Below are experts of layer 5 (counted from 0) of a mixture-of-experts language model. Rows are named router (the router's row for the expert) and show model dimensions 128-191. Each number is 128 + 32 x the weight over its row's rms, rounded and kept within 0 to 255.
After each expert's rows: "gets" lists some tokens that make up at least twice as much of what it gets as of all text; "comes after" lists some tokens at least twice as common just before its tokens as in all text. This comes from a sample of Wikipedia text that the model never trained on. Tokens count by the router's weight.

# expert 71
router [ 88 108 151 209 128 152 152 104 109  74  97  79  95 150  70 140 145 137  62 189 189 219 127  67 187 105  58 183 162 146  88 158 131  91  92  59 135 106 118 160 147 119 100 167 105 158 133 144 131  83 141 139 176 130 166  77 111  48 138 103 124 104 143 166]
gets: " |", ";", " ·", " MPC", " ISBN", " Kitt"
comes after: " ", ")", "%", " —", "3", "1"

# expert 93
router [ 98 116 153 154 115 150  79 172 123 100 109 195  99 116 100 175 170  73 115 124 128 114 145 174 106 105 130 160  68 119 118  83  99  76 123  95  85 153 113 155 137 137 164  97 132 159  76 185 110 117 150 136 146  44 108  59 118 162 108  96 117 117 137  97]
gets: "ing", "ed", " make", " made", " said", "ate"
comes after: " to", " he", " and", " also", " not", " who"

# expert 67
router [ 90  68 106 125  85 100 116 165 184 130 158 168  85 176  95 148 142 116  94  77 111 109 129 108 169 129 141  64 162  87 107 100 186 139 113 126 102 129 144 131 108  91 147 145 153 118 138  78 104 128 149 100  80 154 147 153 185 162  49 138 200 124 134 164]
gets: "C", "S", "M", "P", "B", "R"
comes after: " (", "\n", " \"", "-", "==", "==="

# expert 27
router [178 122 133 102  94 147 144 132  51 107 126  98  89 109  98 100 184 118  98  91 152 119 110  86 133  67 121 175 154 167 109 143 179  96 161 102 172 131 138 144 126 131 116 164  94 178 108  87  64 106 121 168 153  58 133 164  65 136 182  89 111 154 105 133]
gets: " |", ";", " —;", " /", "|---|---|---|---|---|---|", "|---|---|---|---|---|---|---|"
comes after: " ", " 0", " 1", " 2", "0", " 3"

# expert 84
router [ 61 161 159 121 166  59  96 156 114  93  77 166 145 131 132 151 138  94 168 162 145 127 138 119 100 124 162 127 127 100  88 138 159 163 107 145 140 107  77 189  90 143 109 157 159 118 104 116 129 225  89 107 145  94  91 112 126 152  80 155 114 140 140  93]
gets: "\n", "==", "===", "====", "There", " "
comes after: "\n", "==", " ==", "===", " ===", " ===="

# expert 112
router [133 102 151 126 154 128 149  89 107 115 107 104 133 165 103 146 101 137 139 117 193 147 127  91 159 106 155 123 157 115 102 135 109 145 123 117  95 189 113 162 101  84 129 110 149 122 128 167 147 154 137  69  87 112 179 137 139  86 193 150 133 108  88 141]
gets: " |", "|", ";", "born", " hold", " District"
comes after: "\n", " ", ")", " MF", " DF", "\""

# expert 51
router [136 159 181 165 149 119 142 126 116 106  99  96 101 145  99 151 186 143 180 178  75 177 141 102 131 117 168 166 166 130 181 133 105 129 140 121 154 137 129 171 159 127 162 121 150 126 137  81 100 137 103 101 122 125 207 181 100 112  55 104 112  68 123 118]
gets: "-", "|", " |", " -", "=", ":"
comes after: "\n", "\n ", "\n   ", " Year", " 1984", "1"

# expert 12
router [110 116 157 105 173 136 177  96 125 109 178 110 127 130 111 126 131 180 110  91  97 144 123  86 136 103 142 102 136 132 133 128 180  90 120 131 117 112 149 134 133 117 149 112  87  77 110 124  68  88 123 122 145 130 153 127 151  96 159 142  52 156  92 168]
gets: " |", ";", " /", ")", ":", "|"
comes after: ")", "\"", " 1", " 0", " 2", " "

# expert 31
router [124 136  73 176 139 108 130  88  62 122 125 161 107 170 116 167 198  57 114 144 168 123 102 135 165 113 112  70 143 162 122 146 130 188 143 123 117  88 136 107  93 107 123 145 111 159  77 149 112 135 153 129 230 157 127  95 119 127 117 123 174 126 108 138]
gets: ",", " after", " when", " during", " where", " before"
comes after: ",", ".", " In", " However", "In", " end"

# expert 18
router [119  89 121 107 164 163 143 156  72 125 149 119 125 156 149 107 162 118 104 123  89 160  97 192 121 126 112 136 175  89 128 147 195 194 162 125 162  97 186  75 103 142 129 159  87 122 166  90 142  66  98 153 127  85 103 171 179 166 145 161 128 145 138 157]
gets: "\n", " full", " www"
comes after: ")", " information", ";", " classification", "==", " Animalia"

# expert 126
router [104 111 105 113 131  47 146 137 102  96 136  78 118 166 106 143 121 101 155 164 178  72  81 116 129 130 142  97  98  60 156 151 181 159  81  85 116  83 204 129 176 137 118 117 157 157  85 161 110 133 153 127 124 179 159 111 126 144 138 114 145 126 113 133]
gets: " N", "N", "A", " M", "S", " U"
comes after: " |", " (", " W", " L", " P", " S"

# expert 102
router [119  86 204 145 164 132 156 104 126 154 131 112 126  51 104 157 169 152 115 127 104 180 121 151 127 121 161 139 147 177 150  68  95 142  77 177 148  87 128 132 144 186 146 100 161  87 124 175  98 135 154 195 128 103 129  95 102 144 154  85 135 172 182  65]
gets: " to", " the", " would", " will", " could", " can"
comes after: " at", " to", " on", " for", " able", " by"

# expert 124
router [ 72 144 180 108 164 157 162 103 146 130 147 146 141  48 126 135 171 104 106 131 182 176 136 141  83  74 139 146 139 155  76 183 123  95 120 142 134 163 121 148 138  59 173 152 106 138 113 148  90 112 127 185 140  90  93  29 168 125 135 146  61 120  83 105]
gets: "ed", " used", " released", "ated", " located", " built"
comes after: " was", " is", " were", " be", " been", " are"

# expert 13
router [ 88  93 121 134 100 135 148 179 127 160 120 133 140 120 161 107 117 118 145  74 126 130 157 139 152 114  80 164 148 144  72  88 107 127 144 159 154  89 145 127  95 112 124 133 117  86 135 171 146  96 176 122 128 100 164 101 112 156 113 126 138 122 122  87]
gets: " and", " or", " but", " &", " while", " than"
comes after: ",", " well", "s", "),", ")", "\""